python train.py --num_hidden_layers=16 --d_expert=32 --routed_scale=1.5 --balance_bias=false --init_std_router=0.0118 --lr_router=0.00196 --norm_eps=1e-05 --tie_word_embeddings=false --optimizer="muon_variant" --learning_rate=0.00473 --beta1=0.9 --max_steps=6242
Below are experts of layer 12 (counted from 0) of a mixture-of-experts language model. Rows are named router (the router's row for the expert), gate (a neuron's input weights, with its number), up (a neuron's input weights, with its number), down (a neuron's output weights, with its number) and show model dimensions 0-127. Each number is 500 + 50 x the weight over its row's rms, rounded and kept within 0 to 999. Numbers have three digits each.
After each expert's rows: "comes before" lists some tokens at least twice as common just after its tokens as in all text; "comes after" lists some tokens at least twice as common just before its tokens as in all text. This comes from a sample of Wikipedia text that the model never trained on. Tokens count by the router's weight.

# expert 24
router:528524516516477520498573528499493433424556508378471473559487527427438463473617642494537539571454481452505614425434498606550479542533529453479501516610512453495526485572508538499572568464522563609483587495505456567461501510526457443582499494628568484441537539510437495475475513480576509544440478418485500481558491526436441475453545557548469483537471533424509544509536465459470452540518
gate0:491389443514480492421479544530448451549441479525527480525519482414509533502534561477453488537535468456541563441491553631578496559464485488520527532492511481622442592460469539452339523549566509520472492469521512573427586567440434424438456512475519489536587519428445480465472526462564521532459579606441473543506495551559573428494399459545494516455453508440543522453494508483489521543560
up0:605529476483441452477511461525595473516531510424484462432559451446530527591444469500467518587561449501490446413509619407444488522378485505516524497596479513532496366502537599531515537513504472538501521509477413493551424466404512452481505544544536524504572475476479519513559548505477548500536498498466503432590477522449544452541478386374415507453576490485538495439519473460570437501528
down0:528446525419453464523518473538419464555435494462508474402465539385472485448527552524507507524557548491429473403489597507478539538469567592463580522496555487533434348500491513506491493564532594526565496434579582499520512431449422541433485529431521483468436642419518579471470566482504428456543466541448550572486440530469471469491453513502522473481541510538524498480465506527581416532528
gate1:438571477516477509436526449414534611519527506482480446542411494462462513555448526529448469447549440490473484547454504541510521384480545549512535440586517497496556417474509502530444506481455520510468434548449571559512524487508504408686443557555573497450445467495519519479605499417440474529451511493399508424581489524500585543400464458461438522538458570511487479537579444472546493442512
up1:479579541533536501548545483551548513451461499464492455477509534588632531557622489490449518553468509548477584420491527486445438565513463565516461511440551573382492461551550350443516445481569544530425525517572525553610480507470541476460498460508562466455452583542569520453547532536487464522483560471407440419468525467430488452504434575423526572526522544477482542471505510569536497491506
down1:500527520490591519473472390499497623501502500524544516498407511401544488489536447436534504466542443600434566591482508447504421473629503565509538596541548452467459483439500534517488527503402474390440600484539508463482478543497566540447547508450506509483492517503478517472485492522470549477454591483602565474587548508593512444492442513490570566494482454439449455460562565507472406465562
gate2:540534453466469499502489447490590449397472579504440449457481513529528605538536493519554455557419459457502546472471490514602594538418505543496390485506496483602519517479506543482486536505457451546466546557420456563471433491396597488470493504407583516409485540546599555538563493476534500453475532518557437520475326520574530472489486423532469515458466499510470503466557526552462477441461
up2:466557548519474533530635493535396520550522531478499391504470510527489434516503481469552457525507548419492552463487472450484524463595568552509445486552584531491501573465540469500580546508379482512493556591440542572473391564484425498481468422552434502477459503547535568478518516519532515553531487489551559419465577407585490639542545494539503577455493532599526467538434439506483492471492
down2:571541507492533445536480404452509570436481482427544524515449451511677485421437543541400524448518532495512490459417461439638527540533486475465553522495564474521575543528545470528483470485502582490456462489529523593579470492444559502504557515498475517561485537377498566552485448513488544481510455515437396445481508524548392490521451504443493429532573507544430515536537542541535418419495
comes before: "1", "2", "0", "6", "3", "4"
comes after: " |", "1", "|", ",", ";", ":"

# expert 28
router:464506526441554524492545456481422452549548483448526467497521589455447463509525526443536518584425532530441541402416390505507451403520481425559452520551443487538550517522569520454563492528458512564538486352526474408506528514529423417487584446538500530501521460551422528546516440446466490454461590436483428507567487472424507532499488497514483484615522561464607566568468534577494543496508
gate0:457405581502518482521520487552562560559528553514501479466431589517578525546461477604565469527401573461426447480429455480546436485517511416438565457411494476507559479449488514512540584419582512469551500471470542496577624588522537503602578443440515470479488517388446461480526485546493592398555508565491448500475462522440509527516534463535439539556489516487520446506495543453500510564449
up0:496537559534553571492530502484490552482515438493474498528549544491543516477498499556477448524475496525492528477554555485450570549461520511564566488466436399429506548504583468554599554547471404644472392466514517472509519496581533463473479588527441561485540508415491535428589448515543580443479495549510555503533524548518406466471482532544400468562470608388497480394540450580495549571528
down0:529523482482530529485468533451535453476499542481559459593312462496514483431463487397424461462602490619506494482450461511375423517562476485516488462472567497487471420431623465526481531455519511447496486506420479499503488541446547424501611476523490492432452546562484512502499498454529423469533440511536514482473478488462479497576528454457502542488653410476421446473491567517487465481551
gate1:487489510484517563533500402549515494441529484407485485521500488521531564583528458520478582527455527493442561540495480426515457507553465413523493462502473533488586628531530502488535623497414549433524461463504514473502470669524479405435565523496587431542528489532451508463507436455437524468505552459480476515487607532457471509581532542434383532473537643507479491587503543508493421498492
up1:525508431447473479459491454492545557505498585470521617553572574583552481567544565470488523448477412430507448495452480525453428573451560503540486530584489548464588538468566498446454445505497507546553430562454508533426467428501466568478543571547540452525522528451552490507450466497535478468461541415518469594439580433391490455467591503436494463519579425545490550463487482605505524427573
down1:523487455546513457527512531532455486552440482480554517504516512533494540610519496456549409496564487556505411489470494489405516522451483364530461560417578493521466595487483527528444544446585550495482546543464458461558531478563467457522459534552480536452540519558409563597437525441515429470523523529462541379531398605448444512600487478515477535561534489419467439577439548407483550500524
gate2:477585492464548559471526511494501518576536383552435449502537548480549519495470532535540537572453455439477557502505479562453565457533465437616550511558466470493526429392528531419577486397463488543534509399419428466478485509506475422595516457466484574491525534567509571520599498588428461428513580453441479490546474448458558501507504474532554423597468492474513581578521555509529457529475
up2:446524572460498522491520503422471479540492547515437506495398515568486573521524432518520476488451496484545513470516477387506498478423554517470586540480506465496521640343597458617478577500491536423599492491455464490507537509549431491458583485435524479478468455467511445545478496464587590489554534598540501495451543483534484544482467442519479540523455544520394384435457468517579516512566
down2:548451585539513469543554540497488426457471545474525522494588518561558418399522535424518581524523544483566493497510536498452476383462494556502516591537478509480518340546496504488451428513572570484548537553481530455468473492512466621481521432471541425461499430480551554460501568477450539560407490464556550452460603467525493431477506506441561558520477524523508473370476537582444551539537
comes before: " |", ".", " of", ",", "%", " in"
comes after: " ", ".", "6", "7", "–", "8"

# expert 11
router:459408568544530488506612472419480467397524509450474506488514549382471421551573497529482533536476523530556561521499456532447432507471457369570373550577508569499448480502437418490577562527508549583438507514489443393482480472480534481578487424549455550386527496465512520460537469510457525574499531393511524455532529476392513471511514432510479503564541500487534527512524525591527478514480
gate0:417504502442504429431490508542521555467586461438528459500494498545468456469553503504452502450528520494491591534406506551522514546456491483476434483494502466488490535493522415420594531519484592580497384507533521520508507498401545568499594467504448570522481514425572606456449600475477564587393540529542550425595442386478571457515569463423516580457468558469489475509519469549531487462501
up0:454464517466427598612506499523490477473471532619476507513585466456565492436462481388544514526560506429537564442488593549552470416503565460502455465510447567536544477465508501453554560586541479541453572585537592433440473454484559500508482477540489560444522592495517423536478582545513604561573508493554427485484496531473558476583562432559490524552450476456558460520535517512520474556571
down0:492466477530484644517503466546407545459458561445477536481543469537498440449563462485552586568497438444612481482444507459486482561541504467453473502497451488529358479475499505435545482507495446522547534567537497585581501526521530420491606479489425497466500524496572520496568470529591521459360490522462542588424477549491431458532512424498591561475525452583474554524518587481524541517425
gate1:445480521416529486446519473478452549484437457465565562583451524462462526606533448503492532482453566515524560528473546472451529501534396471473405475481467510511455584530533384577504595498470514524376547516461537581510522488487545472604556500544460528551422478444552534525446575540460475476562519416447559492548502503490525560505387445448515447564477517567482463591490481561470468603590
up1:595493500479513533590563495586482434424430482557510529533502522464536562519549592440542522506420612501474578565466476508450535499527535496486462545470419420469560477485530501625547601509448506612483480541511400440489548526370539414508424546455484473503428564503572451492485519586479550485498484428450509463496434488595507497523515556541492484592443527448524490535526517464524532502420
down1:519554494500499545472491608544471508542530458462506512487428477445462513489507433566506506526449449524506541540556601570472469477517567461457492429564631551439475438524493512449514535454555504484461525354585460431496465460454513500545543538517398486514472466473540565549407487521572421505560391434601450568514476556437435539520480548469565541428473482492473535532425545412527484449592
gate2:480387562488485620553527541352557546505429540531526454556517525454507512511599534502585490463435427541525488388515465525440570516515528484451533468434464541449383536553368407547519485451506600538403567455464489422481544508478509496522456522476455518500552513465536548465543451554485552496468438423491502499499512506459524521516570505509505579513510519456518505547612538567571502527539
up2:477352601547437475520394455463539476556470506527502494471435466558442546415536487335480550534500461535498581452446461506492536548538621542514566533557482472514595608439421567522463432529507486479430450514433458528524500584455517522565452484515503496508496444558431538477585535551528391529514529476558547466527407469525523488462493464548494501510495545521557504496546509513456561451462
down2:458501537551532560409458485462560475540555478404472508541575499502434408543460510514484494481454463520596489496561540496547599493498466449498487471534512601422551513603602547492439447448521521446536563503515416446507484462526423492468469512466487511464593508507508590560494522528395558538382494578534480469451570538477477486515426476469470398545536596565459467524464492629427511534509
comes before: "-", "|", "==", "The", "===", "In"
comes after: " |", ".", ")", "==", "===", " =="

# expert 12
router:467508565493461482489412489391542482417466477508443465525544554518466442494609551493509472522341607449434456490469476525517455530508434503505357589530489529468567504654542475533512462561518495510530514471482436499499522527553449447483427531604544488486562467479365514465495514438529434431501533468553407463534479488502494459455485534596443526514559499485553492571519500567527506512521
gate0:529514548490444535475452534505513590474435509518569504463502461490460523504527581536483529524490511511539522535543407472465440572484576500378444560474461550454489545552525491441470465428555567487447519459567459456406553488489467454572461455359522458405473531582513519467501441411540480494514617497559527512565519387398534503485556461479475490474546547432362544490487563469506504410550
up0:470560508539518463420499452490605468458523506531441477452529509490476491501521538478470470502541486484519431537584451525588461556470459500495540453532421518495494440573505522429600548437472495521483584456458558446480470491466510677466585567463461556565402469512606441509537513583572446421500550506466549545607551570555537491492528529475495604567501437508588416530517464443456484510501
down0:499511466512481522472416537508471600533405445515543503470521524558456517458491541379499412465538345466525572478439520525488471510550492480578553562527449542471535506505598503429412429565501490522464530571400501514459575452584504518509498522469562562507467440507510518577382446549577511563527536536484468546549464428527423444459469457481495400503547494461564569435517504560442436533484
gate1:464482584508444568526514565535463500490486527475461478516525418473519478509539475492471506589487482473571325526527433489496459550513462425610482519452477572462491510500507421460513529479562476531568467431577410414415578464549517594545528517468480528583531506395500435566513461434551393522464518514497455541519478415561524536450533422498481493427530499452450520510499458502567446526636
up1:540578389492543438490459511432460507487407482480544423516545535545513516510534510591495542518411427499533555473497648488523469474455371522482566489475427464487467475525525490499586464519388531439436510624463422566398494559510458494536450489537427491486508509442456397579534431457478487421499483513528458515547489458497524454558520506532549513496487441485480388493535498414447524429536
down1:468584457470395473580495541499537546550395496539457583526563572566539408495462480464447436526382535481480557498549492542533558537546491454516355565402450489508562486519529545543477452551380446469472465563468538460471476416394566468528531514489516564537490487462431521517545475517491539551533546459542438493451515467548497465499527529556573492559508431585518565471564444542476549451551
gate2:526482550503541554555511503491460440488477454514545443512436464569548536513449476518530419488552482577534507579555491489518510576454425554496453454510503461444438444486471580433590499579416449515485484540505492592531495470513421475482562516523504466433465519527478445584653511497443533467438510449546541491565517411460599570506590449549453508492598496442560608586522550594498551563473
up2:504434464434543489518513460448443521498547498494560509430572405483492531442537574481475587522385498389447399495456539504484436494590460524529432533472537527604486537461461592505453630447454540536453530499466593505497567559522476521495500455553520514412550437514476556448509539514456520485549452504556460529520531510571495506433506616527530472466473454578453449564505574431425556563567
down2:456429382394406463497515554473517550441547526511513533538456495484503521436435558554504523513500431504608524540485578548541499456551477522469539468491427424405477382604505585518468487518558531524496507567561481468509558524616520474385545533518523566507533500445431512561477525573595425523509559516479488463545505509388543512479500550543491414490530430499410521514468513477431550455546
comes before: " ", "\n", " S", " M", " D", " P"
comes after: "\n", "\n\n", ")", "0", "3", "4"

# expert 27
router:467537537488538446507451512469476443430478502465418431566459606478420535527616527415462431538379528480407468456450482587499501481510468486468464540555444532492509480664502542469534582513457489516525483466501455408550550569559459498505408489572522482414529443472381509493528466435498507439478521419595496432471519469494529554439500507565432499542527397470495495517511531538550473535504
gate0:490461592517627500449407546540514598511430491560421489547449531448493534601516536531505481535442508456489486468468473487542414487605486500574532475487492409451435508565422514495385556514491513574554503452506490546429458440552532446519517576510476551522513420483565440445499516449480460459509564485495597489556454443509513517421470445468501480596445507498511378551525540408565432531462
up0:453496424543529545527540569421502500539484506441570491453509530582537518526499500443542455446566552497497585479538490448476381382451515541408496561560564523538460595462479503534540557554522521522542550578450568510533415517529530543478511502449495392516464465508468437413576513554551509553578427496575477450353499521518561544470610540514500551457561596431543475505460480482506496513494
down0:518476559481415465468525438463536507506498456463614563529641543420537484411536505486525449531574553480496486531426445464441533570486555445490471494389478549511526471566478554456609475538517530509493477431361472496590506528494541452545432518456510456549484563566482537450526517604489554544480497490498426429514419487492488580492591483539494523457464526551589522539460410493541596465472
gate1:375404573487451432574505477457643602476568536476521546560592569450452559516530553519465451498502596495493476527633560548572508582524498485377490555402440486533480540488500555465534520516486418514520514435472510437428502541560443483563503465470423490472480471463529557437519497492446539547541515525499441428528464535459530538491448516505510445565500528485532495554533524519472548579418
up1:499359498477554499468449483517409473492554584471493470406469472455599541496455465532518536533457559398520457426499517508479535461578523466559450455492562481393428492569511436483564501555473454432519501430457451436447504481458458528494498520515516513539539424524563546576502418534463490467547514464515603585492566578407523483527567459485516516492452642460544525489436407546540542433525
down1:528486485516528616584476523408474388476506545555446535503518587522510510523572465644484451484471589485432458415518431549475474532460586506436536533444469527469518526518492548523530505532476554558551615502563515466561460463489512497580483486508627458465429524501577440609531473427574466501439493472443546492468449548445553528473465538461425491495420528545468547528618473545475501518504
gate2:457591621484446477449495485463535449588517471584556527475491462488550501525455506542519468539421578502459535518567557557534461541540488509534465472500460541499480484623420516471579507553588486514543568473521475464552488469520545433566482552585538508555575549556476440584515434425462507445467508500558536438509464487536462479581488492495408494542431538582546469620454551458408429618506
up2:558510479501531463476525427507517386500528527541409457493543422541466425533510482488558567429445492492556477550387447441522400431458501465516587525561464608448545461492525452557514520503556556470572430516520436495530369525357523505493518511543532437466543522486494534455586514546543518513515567452424483462565526529473499512565421502437449480500559540582542476507482449532403512452588
down2:539565486541463506520498458552478442459549492473482495401529498500492519471501574505502510393395526521522480425527471425517510441436607529462447440543388523509433543433488504492564478490568493577450439433449453410425438582457592537519541437524480474595528385479534492384598489527542553549502440515465377443508514506480486463505498518511450532539465541517463559484543458452533415519561
comes before: " ", " S", " M", " The", " A", " P"
comes after: "\n", ",", "s", "\n\n", "es", "er"

# expert 31
router:432430472454519443502479531538478420474525542451461366530542558443512533546615552527505521568456496501497498508370476500501514506475501485452432519588492529493533519566579482460539552506471445573485509493481424435441491435467439425521486415493514570411551569475350533477495458483471502398477611448487485455553520490369464487507520522465483485583466455442595467504539537550541514545477
gate0:564526535529503478439405521483449501570457576454541417491492459474570551474508435515514525475475566526558501515467571502504499465488555568510485606531458486578489587540525416528501507515558487491570444523506477441496492434612515519455456509522508473638503539537435475393463547450453487491535642450468530444451537499518520534488341490414414527504514575394496569534548447514534517468538
up0:458490609553426588540437534546541504560484454460511561449486468541427475446472462545460468512485464502464514483524389466512494443498486531420562571491572525522503488430462446450485512547645523494520464484497541474540409489371481440510439458513477501498410477544536433545560518491546621633430499574490537507423486503495578481574482484612511548494554520510542412513476487534541509573467
down0:508585350525506463436469506507444421500524482514491462455514534503516644552528495541479622499498484498563495408544453409476474532474498513482434487503468496436569495544446494484502510464524553447522485561581416629402393519533476469598527541574586484616495477469479530466598513524598517425510492546487485526561491524494474443483492443487455471548455554518556410507524456485452490502502
gate1:440552554549496460456462623414524479427450455506575472450472526512522501542514527506483588514556447473419546540521529440517523451609497478497546414530438467507571518459569458516574516475467513592395444501503386385456568482556477397578444513557576466468515544491567554472603529429566489468415463543556541579535496550468535519471474513484506519490465520553568492488577468451532514494477
up1:532549549473483586462625579493495363512536471500417546520453413403565498557478417520569552531458475428514535544477518538484551522467558437503458514418485502481462507399475506597503432451595486544468494573529515526524529465431475500527543541531503518482487477471456530485447546483582494503510470511595532546575431491556515474515487527414542555432533568595472439480440586514369529539500
down1:484457497546460525539532549529550504459497494479507537521469532575503454518526553463493499477497529483531503555479454500440477497451501445441463503475451440388453436444499564507545491420491523473529456529441461450464489460488438421524514504525445617341471484493608466503423492508515462500531494492554434493441502583363499568530580545464469560515503526453471469321402532492418471372552
gate2:500454467647523450466484486593337487480443503514466453524560473542528565525516471518600444582537493507543503618516481473540483553565480486526492451508403572473518524434428531400502547450493545494421464492505480487432482459620553503515468425445569480487518485432540566522436473530528445362462589437493471491556515450460460474570517454454478521545529516453498507501548532424525521545502
up2:644573557540478573577537454487476474515515426550515481485477456561512493632485470495503412490421472483470429478448466526523534524448594468601432570563484483501486535535501538531498457554559393465506508512418534439498501415387474428498423538469468482535483492446484532506493532454486473432454418479627409462517552570387494487508397532518441505477512572553512508517531504539498521539509
down2:482481524512495495553395459491491614518500554568487467506507467519456518533438518515485423440517459447458482445564475371484474393459492478420519500480554507564523462517578470461495586540483412454547509473434476435543561496501473389482501510515550521546506470429509537572549479471595617567442477534530465549433405460404420449475498577485424527439549492534494570541487470439426506606494
comes before: " |", "–", ".", ",", ")", "9"
comes after: " ", "2", "1", "–", " (", "98"

# expert 13
router:518547551510564386481452532455473425445497468442444433536439525517411543522605593418456440557400597469445506504322464505467513488539514508508416609616469519482573469512550527493573510481510499557520526443486478437485555522494501483459555472556527563536545463407473474532528493448501529494502521432569495459396511509473517481464510450516486537533493464462565525574514516584542479575478
gate0:583505514480504480431595510513528418431397573440453417531512473569524510503516501413523554454443545418492471518521520544478454461546499534446472545571463527505530438444518537472509484555568489467490399563424501593449480492435584468512403390594433528461483495500558443557497488518506550380517597458539502458508484441453465477442534439503553573530549406530515524590574516440509512499525
up0:442485471569419549473604532543499462477564479505531585489493446477524500509531531491493496506626473571547426481509507438516527441566450460522539505439505449416463462480473518455505533508512440453516568550608540472543483478536485443451560496422529534398611440483508509490448436542452529472541496496490494587547567516520388501506628625510410433539485508490414533530563556497429482400476
down0:522434561518503486474450427472533571519573517588488563420451503506404480417478508577366474511507592551462554545518490489486524556452458503458416479500471553521562535522491476493499458496416480565429553480493549553449531508452488542580464521503413467464465569549400481526407481454462482553485381525498457446444440416401566435465424528487458468466545517459546442461465431574533570521518
gate1:592537492489463495509448494539476526440496509550428414503478517478505461489447621513486419574475515517458448542407493589471505482548526524432467604486461497480525535504487607522526548449522496511472621526478536529452488468464435451473485531507539547463500459430480503540546436529417464420464486441552372433491538567489542540372423469550449648460498493478544498507393543583540459509518
up1:495523489524389535502576525518522488488580491559521548483544545479495418537498502497495550448522432496379479468447511466459580536533425461526501568448495507424461534485435494464540573411445377483508527463541489434611536538476424424469547514454477452524443506419497562498486585417494526503442450561528458510527473559550593494581430503391558411568508444518455489532490566493600552526447
down1:508503551517517410522457427513426506438487522518515529488529534526474528560515431474532511505357565338552547552538463530501481521433527629490505481567549507532528498510564460535569514556534511442526520551425483596436560378487437556526540481524506592545529414554543448447496515565490461455569500456455536510459564453500489504494591500465553505498467410527575529590434460436445475559487
gate2:573507504474569495554501505517445464465508544515476491537453500491601448537448543499476426607396580560514469463391488524482479517516449455550493500584482625516440496607473585500471531522527501428490434580442491493459547605518584505448525515455464610503516461488573499404509489578470532438453518562477476457540493459551506492481480435539546514529575596601596558535461521457438547481501
up2:560482525447471462531457505464476514462456466475423484492478424468445438475482559586509484533505594549521537514558488511456416652478600459437495495439502436411533501481441493519478408524534539571435471505586559525477478475557460565501476490527506431498499449533494480475475477423525540484547620437460478425550547497493477577484389543444412506638561471423530551441421456472553533493538
down2:510495431571510478508577469474484496461531530442534513575492435555462510478580528449474524561550560443451457556495575560383490514516461511566507567442495511568628414424445448464530602422502449505492535569470533580441468586491546568507522552466346578529508514551510432540477461516496473456475477519545506517446458592535525491523568530484502496546427543556505398579541441556533538507469
comes before: " the", " a", " be", " an", " he", " been"
comes after: ",", "ed", "s", " it", " which", " he"

# expert 19
router:496527569521499389491501507495485471447591513450489487521503590479487488520514500486530577459474487567485607588429440467549447442525440505480499543665448535497489495570532459438583526478450511468539565536496457420564488542561450398506467456613557550430521412482468519501431506520513553513480528361517492477518498465484436546406492507517444472553587423440597457492547476533468539532497
gate0:435524563545463424452465519397462473481517521477575465497512460395525484507409529552521549489530471476513515536488526527513427500514440529536544487473442469535519580516394385492577599466612574595531559514455539446567563547486506506534494574619475508489518467560604519511597491447441439504533454481514501493559525468541493532459584516544427495555576534420527410549469477460499504531590
up0:509474479608430576574565388431413494455448435499517452520536598473493445519557495558402467425493479506492398413587478535516574459553536478557505541511471530439567500530494464449440494466456514545526501557483510420465458464602467515449524493501471483486488506433567530638547531494522500546596521473566410508442459432515450479542499431497507440486579505540492531556551489490520584503405
down0:528552489532415470522561470496517474443595494425424483561432564492595461494414456406408479526487460408555466522434532585478539525456449499589515553448448584452430508516442523575456496386437484442511484474516468453493516467473396538415439473425470459563533400474488509460528473516613513499503516466548471566428549451511473475485572515558551495537484487586472556497580531488492433470497
gate1:431479535536511419441558473506572494476503524563552490527483474530500542510432519635509536500517518487460525566471471548477469578582483583435545537573490492535516600566434560504540538495424447439409534503386552425395520547530411542533494476530465477513487521424524549466478495598473545510483512407534431593449414449427509560496549495473411505543584477413522488503502524601464491532525
up1:514494559600504518529576439439469587496448450504517429535527409575501508394577502486540523483532502502605554589413434501563439557498495435457520402475510564451529531513505419459511470410552460530438526505515560475566547541527500562530497448511463513555370464472573569502490488481474486567476477441384443550523490488439453453468467508523497519416545542437490540463489440583521533436590
down1:610463388420565495562499448534436545524514488494524609500514442454468522528618550516501467418518480462532469522529430549535460484505524525525480503478503479535530624567410559525498522498460480541571548565514504453453428487470435412504501494527504533514480599524518562523466542549443538513428482527525418493583475482545460464479488492407451544468473510435439559574560540485475540572682
gate2:544485494480478440541506510479521460457645510552500476533465571556540412507540534494609451403477551450488519510535519547558433476526455524494561518519511512407526531505427494485478524451472401453458424502368500420529502507488453477508550532525585469553510547504500474463505499521514500520501567366500432481461542468533454436539516401477363473449556478478590512485623426508516545614491
up2:444446515451474442525517475514447477514552518436436486492478506508489450497535525523477536404431485518541512376464551508496605520485476553575467423505553508472556479474418557480490469619425531461487433453523533456578490560461475440565447594520454429516468609490477634512461550613518487514506531454409426422541516489500567563507482557492513551520566625524501502486511596470473549563503
down2:452554475473435504424514605510532468546520536553584611479496532509536537546544443496477544408514481523499498526487465403426511476465437520493494463516604438617487512440444492556362480585452461420496533483469491488550479478494560465552564435459478579537612516526468493459541488490508517490525556476462422527478357502511397464557468520461522527499512551415459552588510448513526405508455
comes before: " |", ";", ":", " (", "s", "er"
comes after: " |", "|", ";", " W", " k", " R"

# expert 30
router:447510497454491470511518548396486461365467469459485461540508646474475521555584510396530551519413499491444542531375450541482454498454552460469488529654461525492523504534560524467548580516513529583501534495496491365571507535474426448549463453552543577437490477471407502497494467483527512437505552396497421459554501521441482483453541505552493425477530496465576537510551494564460481497483
gate0:473483511547559430413489462487537560488500497391496508550442571491522526524493532424540483495439528536515402469430513494493495534455541507512476543547470587483537533435578533488543511571553498608507488520464475521468545488475414552508450520473516452490535547559472471419487395582639502451513472480538381449506470496491509471478554448543446508458477432501473537598629435459396414408581
up0:464460477517531464435506519579397506458511531483479522475606499548494451496414516516377400570484545562548495604431548575523564506465536508499507540477488502571528540591525498502489519451536460571440512599560540538499483566507446418520491467465480557459497381547532491415396513443544485511474506470508503560512420548436447488565414536444469596507449585540566510560495486437494532405496
down0:437446553461497588499484554582443483497601562556585479621493512598456472508541562536406596503509423518504497423496448521585467519528453542533433443405458438517487492459439514487431447545459563518458564529473588439532528481533464411534572413385530456458428445471502484505498487457475510590526520497484529544494555534558474546521535499499503455537415480528598502521522422465543471472434
gate1:463500551505482531477595619489500462411523450495479490507460474557485529566509536476528416536564587530444521531492428558438468553476499460501574561507529510543545553539465465416517572487491492583441515509444485512573483534498507529511425574483520565506526490424574497529445497551472475491451426408445464596525399363457441516438491477517500423447524622441615528591487491516486417459504
up1:556575514557521502533462526435413558513508542470491461486545577451490426435499583544419466526423580526441503521460528467514474528477596423484487485460527579570488531442416578477426485446502511504396482470462406448411513494554512539538564448415478507473511558498436503518461440589560486502568463512507494458444427545614445573454530547436600557430530595477449512529471514494502470434457
down1:623516509580482495459506537561504429519522525557524520523485506508520508608546595556380515440498556459480557495492418413495522634467519438520547499549544474520504519470437423504528522472498528482481447455598530437496493543394512447485534458451487494478478512437554373479526504530475427578467457489581429512453469575567428603502522494451544476456511495483493492559517495497514559468661
gate2:496442510478479513485483459528486487532385558452508463513457468467519484545480508554592528514475534496499569485375537501513460501441489540539498491523496637536489534514425433471641477466537473564457482615390464539532548484550382595503464478507511507589502507508534504469473578506437427467547467522536494508508426492511542518519499556431459484608488530496544599585498605508411407507415
up2:461552524516527439506418402475434504511532514433509489558401515539597485590497522443561535486509476493507446424492584504481480495478550460468507481535539538480464461492492559490609601445515491484521537581362514514424547481550457591439524539502466526499477409536427541544361472452506492442512555492534413491510485514491575554489479571451547407520517455516498611435400559497476436485455
down2:562453451476415392585541495454577517618515517535568434472497465531534625549490515566507483501536572455485475559547419473451494514552512618481530493485534472555485709538500542507569476508427403595571514545507585505514434552508516476470529491465455456419480465519502495490480473559464475499438428574416493510394516524521489476447497515478502461513526450447499519504474502520477506565540
comes before: " ", "\n", " the", " to", "ly", " —"
comes after: " ", "0", "–", "%", " —", "4"